From a checkpoint of a small mixture-of-experts model trained on Wikipedia.
Training: a variant of Muon for the experts, 7059 steps.
Below are experts of layer 6 (counted from 0) of a mixture-of-experts language model. Rows are named router (the router's row for the expert), gate (a neuron's input weights, with its number), up (a neuron's input weights, with its number) and show model dimensions 0-127. Each number is 128 + 24 x the weight over its row's rms, rounded and kept within 0 to 255. Numbers have three digits each.
Before each expert's rows: "gets" lists some tokens that make up at least twice as much of what it gets as of all text. This comes from a sample of Wikipedia text that the model never trained on. Tokens count by the router's weight.

# expert 50
gets: " |", "|", "\n", " a", ")\n", ".\n\n"
router:170156106117091111115122133121152117138121120104165134084144130125160125098122121169127099114117137131122144130091153127117094138074137151124109148089094067153149158144168122133116075163132110134161115134101100122093128126137133121112137175124104107117141112174105108176151121145112119133095162106144087094131138111151088115183128185134083132161105115139100111119102100124088142139169
gate0:141127101124142112076128149092141129092138141123120174104127093132088090091140087080095128145138104145101114114138134143107095117170118114121084149128117110177167138114143135179109148112108107141165125126112137134123129141134137134101117209148159140068158140145163105118130082117141133150150165072124086140150135092121137096130104076152102140126134119140160124150139064132138102111116
up0:138089148147111131148160122170120116112142157100119130151111127204140125136151106067116141146141117139160134107158143133111136128141128143143103145162106091116113117100104099134079168121143089137127152094142128098106105123149104150131161116101130143127171095110123133123133114146076130184128150126123112149150148143139110135133131109199125118160140122126148142103114097107132145125102
gate1:180111125129157140086151086103146093089164133140140135103095106092134134109076112093079144157130086129088124135088136151127118104148104153107129119124108130156120131098130123133092133125116141100133131112108131135121128130111157062147098180133121134107091094088114147123142153128072104150141073130133107142062107153140119121145158121157164137141093111156121112136137137128121136115117
up1:161106128111163132128143146121105099138156129098115101109112126143093139120117124092151092101124101126143114121182101150138126124151150158104097129151103104109099128118123154172123139099090113102150134118136133124148103131087086114157154161144090105119084119126122146142118123138109138106115092105121167124177124165128135116143121097102135147111145096149140107097165119116103117156138
gate2:135137102139162093118147092150101116118140122087139144102132088134109113126090143101088147157140112125123116157109153135159139138125126116123213177139106165129102152110100157085118133105159191095099078143160106117160100088144123145128115102115119151133116114159111136124146146157084100127124116145114118161149122134152137144136141152101163132148128111145123129126145122131153113141147
up2:165098150114115169144158124119112131132151119133146115124141073136089122109136118043130103140132144131132097113135096131149120103176137097122101081128171127133114088112118130118124163146099133123123165151148124147152138162111095129149143122125136125146192180129137107086103117140156124168183146153206126123147155157142155153110124105143124180120123077116114127066156143117159130142076

# expert 93
gets: "1", "\n", "2", " \"", " U", "6"
router:171150083146144124152147126119100147147097095109156153125113176132079127155122137168105100154123115130130078112134101123118087160089091151168074143133119110169096123165137133109111142127088133115164105137139119103142129153108134149130123140156116131155152124116142126121170116152100105121099105156118104111139127148203123134094128156165084107163147165156144132132145106100132133150151
gate0:197151071110160106080153112093092119095107124110123166077128114134100105062118147121122147142144121186127095133118119171091138114154107112108145148138143122159130158110168109144141120137109079128179111113093147112112137143113147118076161142125141159103131135135149136103132099141179116137148146111142110100151106150121129103109084103138113142136165151144171153115127092118106096134126
up0:101127165131166121114130122152140121141147159092153135162083119135138108129142058105131103133160134113134118136126136164150127091158135158160120086166141113117142129121163122141068144116149118131083118104107102096078118116147113136131096141102078143126153109116123154149110086145085122171126105124097097169114162139125093110114132141135124104137163136129119121108152105133128164145165
gate1:165135095088113120084173097131153118117149117120114152106124105131087119091102115144076125128112079131099134131093141147149094137167102113056122082145143092182109123110125176159107133141135129132140120117087130107112128187123132080150111156148110120088142063109126130119153161126096123152111071124148139119103121142158136152154176148141136125145087149166102127163138136110128163063124
up1:158100107091146165146133151113097104129102139092127075127133128128120114130116134109131079118136124114152103102169145172140139087143150167125098099145130109105129108103100133180133092098120116120086133130157131124079102123079079113147147139150133119127069136176113139170096157142137182102141101119088147123161132134143112130138122127072132176134167114126149088138171109127132121149128
gate2:135141090116105109101119122140114111132131095120156162122106075139113106114113125114082106162137105121142129115099126146124159148140113098142156146151132135110151151146104116102126139115199157121116065165155102096156089072160126121172082122157093161122124099135113103153149121161111098152109125105129099137141114125135161134150166124127153131113137094152108122113147116123173142105107
up2:153084166129138161162114123119125133131142105107149104124107112148151121152168122088122100150145161123082119084158093137144103122165114138114118102154143115119124103140089111152130149121144121147148160162155105116145111131092111129132108118161137087096151163108118106084115127099150132165164142144166137140151117132156144128138123158099138139145105063108120087103175162135144126106096

# expert 90
gets: " ", "–", "-", " (", "+", "/"
router:188134105134173143156139169077091130143132117136159159172113173117152166129138077152126159087136102096157134090109139103093118146147134134131095114081082129160121116138094139156112092132141115116153166148127148087111145135110148148136132147091159132074121104122084090155144109097138163122132151162143066087134122125153135149129107112183127125114098075132126128104114129094098142134114
gate0:159142071097126068109166120095110111131108115104157187100125087121076083082145136112128137118136113177081125119123131193119120096122119115113098156128123126169140136104144108140101123126094136128155137127135120120082146138150164148086125136162181141115134134104125162112112053120149136113139140125124117111146129114125133106103076093097065136096141144130169144152111102142122114155101
up0:132108111097165118123155124157111097115102137115163130161084131137131122110154072124121126108143104104153110117158122140126121126171144144128104125191100095128140158119127114140090118125121092113119135130139135132114126142163080160137118102107092124126161131155127114117122105108126177171155109117071136136129132138140143143137133140129173132153128126151102126103093112109114178158155
gate1:171138104131151131075153115072141123116097104116128125152099095103120109097078096122071118128176112137102114098094123121142122118120120135064094106127129132156180126125122108156138128151123131153131118123115153120115116116114159099166100115122138120146139056110111127125114139117132097155155096110175120147116100147169140144136154140123151119120093114150129065126125116124162127103135
up1:146108157100142153166125103149133112111160150122155085111135117160135142122138171086143088109103126111124117102197134201129142121124147156137088112134153113074097115127138151152120128069123104106113122094141124141139142158089100076138169182166072126141068146152139158108134110146135153064087118129093152136152114157109106153157131098116131126127144147151106103162122118148131129130108
gate2:145131093131116087110097099118090140149126075125139142107098085152095078127122148105116132156091120121096105188100152118170129111128142118138169158165127158135123122142106116114109147144168124113097100160114089141162107095154123152120107101130121160119104105125169124135121181191131109130122089115134123130106118137155117133170149116141139166135122124131125105112121119114156142130144
up2:151098144146144135124143083142110111123159117116152108147111129124132144138173106085143154143128156125142128110184077147168105130182159142116077131168156125111114113115124129138134150091091135097171164171169130135130132177095152107143138103112103109114182152108109109103114119103175127190152149177177153102148138153120153152107101150080137114154124111134090114102181116117142085126106

# expert 13
gets: ".", " |", " |\n", "|", " an", ")"
router:136134094165084143092117114135156145118163102140149126139148154138132077089121120140122106125146132144172128126108139147120106157111093113115095170121087086139151109165095085126170115087165125145130171121109156092161132182130124087150144134107104119109175109089072136130134112118150148163115105136117126130123148127139105154138101107110119110093132125112133141116150072120118151122080
gate0:169135084083156131086144113097101117102130131114130146099132090106086120110135116123086122158120089156073103152118163180095119107148109126130091170118127120130165137139173121179133151122080093125142110108094170122108138134123097150059131173146162161116147129153111131104120082123167137120128158109140115144139126154137132097116094078128078163105143137137152128162117083152133124159103
up0:128104110120167128149148102142118125096115105106129113173081120183156126127142131120149122123123122119147112121120109119114132106172132153150100145163134110117114133117132132124074150111127139131083115098103104147090141128120136152164165133137104140115159112144136166138153094142102172160174130155120103137154120122145105109144138123155144104154132149133128133108098094107104158149164
gate1:162150120103129104112133106112159097125107129113162125129114148097150111105110105091074141136134101129110116137088132148154110119153126146091100115130125100179124109097126123127148097131109108134138161115132125107124170116117157094135104100139164081140083081091118134115154141145119127114168125118149116140110099158147120130140129143137172129153088146143135081154133135147106119076112
up1:150120144094150129148156119137100123135139122091111097129127098137093101151108129109131098098128125117131113104168113143142141093145142119076070121172143120092060093127128174202129193102089122115146124123160186139135115143114122089136170121162123128113103108149131147125104112142137175112102113113102151127176125176108114165185130140113150137106134119126124112151160126153134155130130
gate2:114146104115141123101151097121098117133125101111121136117104069145150122131109146138123138148120090157165115152099133149162169130137125133119191180169120148160102149157100138087157142137176149126120099162163063090150109096161147117172133122135102148107118086169146103143132155188129106150140117127135157165146128121146131135138137110075143135118131127114073112128148067083134158116128
up2:133091187101168138139131123116102109117163116096143080144089104168125134099151114106162107132148125115147147130154144133146127115143126140118145125168157116152111126124136154112103142106088103095143150156161085168163120174116124102079149137155131119138141134109159107110095131145154111174173127170164132102127110145115133178125104124092139123158096127104100119115161145149155125136076

# expert 66
gets: ",", " September", " May", " June", " April", " October"
router:169078117107142140115115131115152073140131126123130129141112156123151118128150135165139117119108149134080144128119123087129135126098137145119156113104120078111115126119090109103105127116126169137202118124114110099134114109145128106076185150167121121136134113129165118155151114135118125160112133134130109139107107121116160096131117151115112129154131132114142160144156114137160160146107
gate0:134174085122157124092150116127126126150097141125104178099140125117103109129112155122115139160155090161111112150111127184113151109124109136102101155131145118150157155119156123155121116121090132158169124123093156122097147152138128134122130159095163121122149157108152107093145072104146151111132130158125048110161136090157119105133071103150115126095131136132134125141136100124108143129126
up0:116122128145152158111140118168136131143105168107132160137101119130163106130139132104140128109112144101145121146141115143123124122167130168150095149164111110138153117088107120118106141097122118120117132119111129132096135159148104137112144148125094138133165129097142161123168096143137160149158114130088106166106156135167074125150125106152118111134160137131099132115110125106129174143159
gate1:123116112102131135113167066131155130085098113105146130134076144088115125132114074110093136107127116149113143110082135164145104109177138133073119109081158119145137124108133127167138137134138115084147147122125135123127122145156131067160099130165154140144141122128121162143138142092130145107128101168112150157081097134150142121165118136138150134142101118152098121120101120116134152100102
up1:178101152114134127123156119161090093130132121076155110143100116166121074111150117095117095113140125112113092124183136136138113135153132113093094134136132082131114152138119160188117164122097141133134126108142162131134117137063126120115164154175102135104084127143135153118105127140162130124139103091122160138163104166117130106160134146101162175125148119104129099125144095103168143135128
gate2:170127083118106105112137101116138113122138107120126144148110073143121097122125141124100156174135112117148125164106142105135149134134151108144164151142101139125088160151092143116156144119158152134124077128158093102149069082133145118155126119163114171119149087159119114092144135199083109140125130136149112175137161115113113124151136089151145152145114112115109119133164092095172116105120
up2:146102145113128110154139143125122113116152144124137096131122117140087133114154125105137135142132153128151114122149132124152100091149153126127121115109143116133083128133119170175154151117115105135130113155152130148145093121098118129095130119153143120122173149129141154072109103140140101168141143134173133120151146124126110124112131126112130153138090120105096141111177126153167115111090

# expert 70
gets: " the", ",", " |", " The", " in", ":"
router:143138110123129101149135155102153104111132110105168156162100113125137161088122139106139142105140114152128117134118116134099104120136101177118096121121113100125142114134127145110158082123089107107144099146119136118127142114120108075101153139130103121113150091150154066135111129133136139125110163099128099180111182137191118115153111116158143103139127147140103120115139076112140174166141
gate0:153126095097111111085155112099113124153151116114118158088089090098073085093136119098132152179127096172111134171123125162115119114140127132085075145139120136156124126113140131174105150129113116140138146097084160141087143139129112151082117161122116138070144124115118071110154087127170134150145141113094110108148136140113111126103106082126153161102144107126140165127119098130100144136115
up0:133133146158178146146140129133134130125145152104134104133087129167144138123171142102127090148139137119106141134127113168117132150181127155143135133151126071133140127113176123124073090123162126126078120133125120118065140135149101125176122128132092136108172123120127131108172111142091146177110124133073122141131160105148113138136152152153143104155144110151122147096113100132102142171158
gate1:168138075097138131107137091060161153102101124086145113147121147084132150119088095136118136172170103163106141101095127160118125118148130144081112108145115117190143164120147137149104112142139113127132117126085150125112125138090131083147095113135145123127130112095133164138153118112094139151132090118161112161085130151157111143153141121142152128167106128179091110170124113119119140109117
up1:155103109119147127129131118110126130123110129086127075162135113171137140124121145107127094138151156130141141093178118143111142140123158149097109119144140090095115139122111169162112135107105123120139129105157119115099121144105116121101167137180106116126091111137127143117127111166160156126104101100103145153125155152124106147190112101070117149121119167134110130176169131102136125144117
gate2:134172087136117119130151103117110108115104113117144161109119073129149102125129147122102144157119121130146132145120130176101173165114094136133155132160091126124176155132111126089131130121160134114132121165175077096144077101137148135185132107132120150146119098201125098143138158178126113154118110133168113111122111130142158143169135109145140137140126103148111153112122126099151135134122
up2:123119147090145159128133130113090079111153139116156120113132109133122102120185122098127136147144161134120127136163112120126127096156129131108113104159145143126149103129115119114124124133110126114153129176156095149157097142096103137138131089129125093143142141142123127116129149112160146166179120124165103115149113140120158161123110135107127126135111092114096132098167145138119119144123

# expert 3
gets: " ", "–", ":", "°", "′", " United"
router:161146101112119100132122189109130181146147129141145127129148168107132125120142118152148131125127133166139152114099120101128060151122082120145125161134095081125118144129152126166124103120122149129142100134088083093142108129171110116111110127144136105123087099153140115129131101112131148114136121137107044100145100143146114076156112115167168112116126098156131129140202143087117171127134
gate0:171142090108167108101155128112110116121135126119169149099130099133075097094158091130096153145169103175073112132116123205091106119124119096110137133143119132157124136128158122136113141129100146159128128093116136143053142144159131130100154171151132133099146120145160144112136072115168100105132176105124104126144078113141133120078102105095092139109150105140159151147146099128102145121124
up0:097118143134161127123098106131113114133103150124129135167077113153164134127130112090133130108129108083177099136155085147149129129180145169158135129139104118119162112100143096145105124116117121132154128113105126123115149095157122164147129134126099145116149116081131139137151105121090145151140105128092126147131144106144101124151120133178153113142186105122126152078075128102152145139130
gate1:153103084117117144089148081101125139131139111121140116111068099101097095110114102134112130138126086164139119124096145128143106088158112148053091105137129130175131121135095141143095125132110124112133133115120141099107129140118120082140126116130131114124159078136144165121159139122125119142148112107143103119100127167159127168167144148142180145147103147160114079164121151128133136111140
up1:138113182114180105127165114129123109108127133112141107132144113154106126116152128086128100120161115116145118126197122174126122123158167139101091118159108108092121105140136169153124153092100140126128144117104159129080135153096131102138153140157118141145080156168096150116094104169116175106097099114090146144144135142149121137154099150089164161127132146137129126149136095151140106150120
gate2:161140092125121124108098091096137113098151119076124164164113086113131106107115119121110156165138112139128114156129146088117149144112150124127166159173140137111162150142115119085136122130175138108114112181132059135158104099155135176176101123151111152134121086142113153143138141174113138150095098112130095135129110155132123133127143094122181128147134102149104121123121124145168120131150
up2:143077187140161133158117145119107121096160143120146117122115093149129127089151117075116116130141111082138100139179089131150103120127133131113111129177153139124099124112147117143142161161128115110137128152137119142163133127088136135128135103133135110116141154093135107102131139137143113167152147151179122110128119148132149166092094152074139115120113097116092095115187139124150105137086

# expert 94
gets: "\n", " |\n", "|", " P", " S", " N"
router:158140142147134113164157158095130115114167148114137140097152119154124129146118090125113132103155073149156138158118094092105104116114104117165086121123082110150115162144173134119128113160139139107104103127150139139148124152110127074143150131118164163153186123136141124169146098130089143183105186126112135138131078059153082142156140156141097123150127137151130080153109131123064129115140
gate0:173138061127164089096175133112134135123158129120165175102125119114082096086124106120111140152146087141104084139115133159098139111138081131128106127128130124174133126154139131158116120123093130150185078120132142133090152143088125122099158152114150142098163102096105109103139074098139135156118147092144066107161139121132115109098092115128105152113142114117128158125128086128127118133124
up0:110127156089162133092116069126098106113091140123123120157089113133157122106179135125121143111125120124132119151108127158154135116171141148150121130203126145116135144069158117103069123109150073125077127124102109096083148130176155159150119133108119115115143127161138163145108123166104139122155134146086146174102145125149108120140127104165119097143164131148135157131098149115128139154170
gate1:145163117116113153065151086126172128110125142114109151130082102088098106117113079144089155117158083128094124094091149141142092102162134158073094105137125126185144135122125102149106130128132141135116131111122177121115150162101139089146139147151116137131130085112101112147151124130126115133140080128172134150091101118134108107160149166143142135137077120134117103146109109128138145123134
up1:172098137101161108162160119123122124122144123078144094128132126175106092115117184088137079139115154126135115141153156193134159123132133171106078098119125098117074107116116167155133142102107099120121117102129115091132106121124097114126140140154093122134070115167158154104116140142137129111142115156099186115173127189131119164142116111085109132103153151097128104103162103135132114088120
gate2:151121115151113094099177073117156090116124111124131149116096110133132099113141152102110145128131083168145131154078102138138171111130099131121166151148134154128115159130110150105156108096151141098094082154154102123154106131151136114124077104157099152118116105151096161134160162160131098130121156125142103158158163148138136156159148128139148148144139088135105100121167126104164130122095
up2:122069171108158139151159155098125119108154122081123083163130130138099132118171144072135145107124153146124142129147131113144088099170153134112103101146141125117111093102118160149122125129112111124126130165116087126148115113115103161123105109156170093133132156120118124068097120070171142146162152132180116126147156128128148147104134149124121168129090068140078092097151152119161098123121

# expert 23
gets: " ", ":", " |", ".", " (", "°"
router:158145137117134088125127172147095145156149093143129111136099148116099120106118124139119143141096117112096105103118107145097093085114092114150122160124094097129161155159161127141115083105094112134146119138100105075107088125121142121100107135087151150097133119162158098149133105099137137093088164108119087141150110144144116130141079092148118157160126099149128150161158042143128127136145
gate0:147172075109176088101139130101113124134141108107166182101107109152061092087155113143119143153154097180078096152146124194086099099129104147125130151142119131163135135129144113145104140115081127151159130103130123118075143152141127139096129165133141099105153115154135150107116110133153135098160163138120099135151119145122099101093072115106084162087141105142116152155165080129108124137130
up0:122086159105133137140146099133125129119097136131115115152076107152135106116151105102109123133136140105176122116131123138130136116177135125136119120155103095121142154116119111125085131116129140105109159113098102129151153121154100156145158134113100127148168092091157148153141125093089153136142113146083113113116137133149092142128155118157138089156166153116118160097098117085103147136158
gate1:172123118135110110078159089126136119109149100102099118149087143097087102140122096095062112144116105135128111086088154165137116104137147142084106124099138093184161119104151147114102111126112116120141098127131127096123142160099129115104090134130148125141151097123094174100152143095148120134149108136129126171081120155154138160179154169116173118157092143112104096152127158122125136108125
up1:168090125125171116114129148144109107151117122078133122144093131127126124098118143117103121116124170122132119150183140153148102111132143148086131138135124136095071143119121113208124155088115124110112162115150161171128118099105101098134181142141111115094085127140109142120101100150116157114106114128085168139179146152129109164136103120082117145108148127118124125157140097143138087130140
gate2:128116104126125134101130091144147115119125083119130148110091093121096118109111160097108153142142085157144129160131158107164146136159167114131180181129096128135100134124104096107152132106180151106129129168129108100149103071155134126139130092131107162127121081149146108163156144173119104150116159110145113144151133146103130124177124099155161150143155099145113120120153095144120131120136
up2:158127157136140134129118123124098099151145123107123078132119117136138129117175107087134150131150138102134090114151104106140121103130128135118094074161166145125102102126132155126118151116101133100123122157136119166151126129102139153094136120147109094103138177147146137095082121116157124158147123146150120115138112149164140159096123137103147135142095080095113124081174136126129141118118

# expert 54
gets: ".\n\n", " to", "==", " \"", " of", "==="
router:195122109141096144125145136149131123148098084140140137172147112106136101156140092139084127106119116144127134143118119098155165142091111152126094120102137120140148102125088120165137113086103127148120148148136130120175115120128108118115138135178120087124145148149131107129101147121102138166112177157129100104137139139133109133146114092139118134168108138138128080111145081148072167155151
gate0:167144101118124093078156108128109108111113096089127173079127109103092082081138080083129104169152089179097115139116154190098100123170128135114144125120121127146151131119132123158113130150107132150142111142075136146131145167118134114100132158103143149130146144157152080088152100128133144115149166137111099118169131113122127106100092098166126118146136111106133149099131065115118132128108
up0:128124154124115104147142109158131116104124129080172130127076118175138127122143109077111146111127131093158122126116140152118136102182135147150133129163134105121147117096149099119095135123134128123065113128129112142081130130128105141125136160152115123128127113136119124115136078164080133136132124153101113126132132130149129146143159138158151074142126124124143146072139126072151161160137
gate1:163117117117112140128133075091178120134106085133120156097124111087119093109096098095062143138143066137106106104084142127147093118135119146101106102131122133193142140106149092141131138140117139108155114143133133113130145157119128057123116126152164149149115114128091141135134145110096135152163114171141130134089104170158122129124138139132142123159107128150111058129145105154157145075105
up1:129095114138154157168133108135099101173144114108117109092133137161132114105128111117119083114127110116161079125195130164147096133129116139074076144161135108116107103149100129147129148107097119104117134053148126126090139138101096125124172157176081132129064128193115150126111131134165147094134129158085175148171141169129127143175113143092132157134141168125144078128151111144133160125101
gate2:148113099127139137115146099130115145109128105091121145135110095129129114098128113142080133163182080134174159168110138128143182147125112119141167150141125139128122123126100125088099154125154167083109100158156108101142103096161147114152094125155113147134132114161131118127179184141138109151117136120145122153126130159129146151164135145121154137145124091126101119135141130094140154136126
up2:132075133125140115137138112103113113107151136099131076099105106140115126119181088112106080123162130105104123132139120120151146086148129121127103114135173131157106102106103119131104137124119123082146149178144095189153122125100116105100125107130117132145143150101128144066104153105149125150159161179162160118126131175138121142105094142081146149154109094134092094089135187131138129146094

# expert 18
gets: ".", ".\n\n", "\n", ",", "==\n", "\n\n"
router:138123125104120179150130126114150118154098124110170148152175129110143114153142157133110129129120128143109152138122127083145101105058102102129135109124116122107143150126163116154084088134141100120120183143132135096132130176147123109150153087130096101108123078176140098099131089159128109140101134152114083111154086096184124145136128121124124103137145120142125142160182098135099119130126
gate0:142128091081108113103144106101139092134121125103137150092124092101087107098130135112139139169151119173096117111104136142100106131152148123107114172127135116158141154129135104153098155150102133166160131127095156144101141185156112129114107152101119153089112140131118082084108082141142127127145149143108134121113102118127079101110092112105125137118173146133134143134124094119132138147132
up0:154124146142105133105156112175152077120144127093133131127088103158136097121132134129121138121126112081120122146132143146123152107180134146135130161165132097146167102140176162068060122126145118131102116112130126105089116133129144168121138142132091122140152120100143154136188113138107162140136105158086081177137160107123130107128161104147119123178152128151125155112117146119108161141130
gate1:164130119136141130101143078096168132120099078134101151093117121099096113088082110114080147165161075144131111096110160160158114133165128122088123121119134153207113109138145100182089136124131109096120133159108149098095114157154155088143121137151142139134136086091121134095137157128145104146127119140136107120103109136138108150125141139163138130143123124131125083144131142125149173113155
up1:135087173100151100135151098118095118125116129118102126113100108174099124123152133130117091110164095094163110104169113194150109127139139130093087130176150103125087116140124177185119133101095077131124134108140141134111078131099110083114155153168104132109095118109132122118134127163182122094139139109122175153171116195119097135149116135131102132127152132133143121139166104117158127123117
gate2:163135094125144108135144086120101100144138097093136133102123069127121106100095100130108119174173113132141141166106143132157164133133108124122183163183137140110113134126110114095129132137131199097114073149145136121143107115169136146169093087125088138129099137135098125114142163162119137158113132129136102122145097132091143137142147094138160141156161103168119135124136123109159126124143
up2:141085146123113165114127088119094131108133124098107119114103109151143118107152081065149111145179154105130094124165112115147114098143133127113120125124156124132119109114118120132120147126106136117125155169138115181150145140132135135118087105136140097141140160097129111083115177112151115177139143180169132102130133131095153144134126117075147148169112122148133107116169141121140098155093

# expert 40
gets: " ", " |\n", " M", " |", " R", " G"
router:145155144103110089138128153124173101146121098152126125121109141107111151115180129120130119115132107113108144155170130110105104137114113102169112134148089122150156109076150142134137081101120093109104113130125095114118149159120124107114128128137128077117144120147093147176081093130124163141137143127152138052143122097138072134122103165124107117129141135110102085154149121134099087146130
gate0:181133086110150092110150107109126117132137101115148185108128134090089098056150109127107128135145100148110101109122135150094111128177090117126101154141132115144149150133140120153103152129119106110159138126116149133099126145132157124088118137098133137109141126128099126113100079120123141145122158085140093109131103116133155110109054090127109147104161144124126110125134096112105132154131
up0:136107134148137133143135116146138068098110174116161108133102118153166120146136090096129129125104136127137129155144144157129162113154152141149125119164107118145151120095132136123107135088100114166115134080130107122112130122141120155134138126112111167098150108121139139130161109126093137185138123141092119142130140115131096127141129123183145113133149115124129112116091120110127129134145
gate1:154125097118126128064152092105151130118111118119116120108096112122076136108100090089108117129137070143099141117140144128131116077118100149097095125120105112179158148106137107162123152124138091085111125136107141132131166137098121101175124179130121130128134097121111154152139127100094135160135096122128156121099076163170104149163122165137150109143088143152086080158095141121134129127153
up1:143090146102152132151151131113117124143164131089140128120168113154110075141109135107145090134141134097160068108153120170117144145158150139062102116138125096104074104134118164175139116124078146140148124116148146143106096142124116106114137096168112120125082121133135147105093138147149141099130101121120112157173148170144109151141128124080146159115152147143165119140161093131147122090097
gate2:171142110138124139124138096102144116130103110113117141121097122122137110105124135129098137192165091124166134154086156139151144140118158123148173143162096144136132134108100111095115140118162125097079094149156070099126083077158147108164119120125114145109115111159106112131163144167111120142102158126141134142091153146122123157157130146106120149131149115114112092135130117107176142116131
up2:152095169115171135124109115116093135130138132110105127124115127135133137113177119117117123161155146117151128117152154123156089102170118152114130109163140135140109092122113110127086163142128104106135139149143114153162128119066115130116119105123163080122138152102156127089137136137166118162154146167166141142108131139108138163140118158080131173142114083109088089102168144131169088106117

# expert 65
gets: " |", " (", " on", " |\n", ":", "\""
router:127146148128118090146131127176110143156159124185125135154146184130101145111117147163112107142093057145153134074161144143089115079082143153162110127093108125163109082136189120130121112094098118112132163129088095095134097142157155134110167123101092102109167135139124120134126098145122134136113168139120105108168166141159122121115075096128114096129191109136064123132106130098158134135072
gate0:156145110127157116116137125131110138133113121128160157069117124113098120114135103134125128138184095150096112157154160170103100140145105126132128161127136135154155142147176133107085153143108127145177166087121141164111130148143117141067137166108148131107170100145117104116132098103178120122163144117116093105168108110138108093120112096134131101084150149107139125133139098124081129111147
up0:124139138142127109180132119169095106117120128093131106111118117144153104145166091102134128108130106123125099141132109131132120121153122147147109142178156092085140130091139141134084141100155123141102133133127122143075127092145103132113128141097091128159172127102132164168121088129112146141124109120059118118140141125165129129139142142163122103148141122148104131085098128093152152115149
gate1:139138099098166108089151094117190119119115137132131117095103094098125118101112100092097178173165092162111126109098164137132108125134132123096113100120129124186139119109127125141130095141132131139136114133102130113105118137107146100131108121143122119152087129112118150105144119099102117174104086123159113121093148145180120170143133145143145121144093120143128081153114114135136139094116
up1:165119159075161114141135130110106157141124119071129122138112147157101123135102124092126073117138108145126150073143151164128127117130120151098107121165134096097110123123124145171102141107104126109120143093157139153125097132136119110162161148162069120142113121167132147120114135169113148093121090098079167152145127157113103106161129103071149141104143160134120100140183112119150138143103
gate2:141147100124115114123109132149134106099106105102121147116080092134139067097115144105092153152145110135137140161096141116149175136115120120146154187148128156130150157118121128107096156120203123128126125153153111105135136077146157131178101090119095164128131106179102099117155116197107105146112100145136093133157140150136117126132116116100171110146114074132109124116117115115127125154118
up2:155085151128129118108158134103113099116141134109128122130065136138128142133181119072142114128127180116126119119187133118143116128142139097130091124146154132119129114122111118136150139136097110111137154138130123120165110149118103131088162117149108127133157173090142130130117122121152119166141127162150129143101149178154134129100152166068106139131091104108095101092168158145177102117077

# expert 75
gets: " ", " (", ".\n\n", "199", "-", "197"
router:180094113115116146137113148066114153157112100100149189120085139161091113115144097165157112158119108100099093079096134098113160142106136131147114113105152120136144157122132107176116122112141090122148116133103105088127153124122090092159136153123127145088144124113097135162106129131106163107113123102101110117135091098137125103129108140158119156110098108109148112121112118142104182145133
gate0:163143105100142104105171131120113123119081124109121163123147121140062087107154119122102145150170103157086122158105155184094134116123109087121116141145104135118151138110149117152116131124121146122136141078109121146082176122136152136085089172129146131104139098144125130104109104130171132099143167108106095131169115141128128111111104080108077154086158110144167150126106081144125143148142
up0:143119109113175111121131141154089111142106169117150119189063096135131133098130091129131120135134139101171106118164092143158152122176132156141132148173135114128159133148124129119100119139107106104096142123141143138111148133172100134145147115115102116132155112113135143113149115102104179149164096129073131135122136140131133146144141117163143107151180132111121131124129135103109182159150
gate1:165116083128149126103157089096139134098111098097105128116103119104106099106107098130127141156161101143117083093081102125166120112149121123077089063122140135151141140168151136159160111140129121117163118113137146127114159130110142089156092135111129132160111089104136137133143132093108132129138109126127146130107110138193150140170128149105129124131116133168139082147121143148144141125132
up1:115112133085161119139143144118146127158144138074125125164128124165129128139099166112140083104118129141142130103210131170130126119148117132103085133143156083122086119101143179160116179060109108132094132120139157126122093122095100115135176174146099131134096129123117145144118122152139178138085098099102158161184134172136110139145092121062141151108127137139118127165125116137119101132111
gate2:174148076113101110121136116123116108138129085083122159133064098101089123115097115159102144145121089154132128152126157100167170144150149088106183135139126106126136175134105126110124153108197120101110100155112106117120123086171114118157106116161120178131085129159150106136142172170124158115109086122162115145144121175146138158163129084145157139129140115135103112120096100112152139123129
up2:110079174121155146146125093117123105115116113127108110139115083174130153139147098066095132148141117132118119130177117162178102116122178136130115129152110157101106069134127177122135172147082109116167152170155097171153111140094127124115163099118114136129177139078109118093113144110183114189179149131166137106109116150121138140130107155125151088155112114108097140102163129124175097132118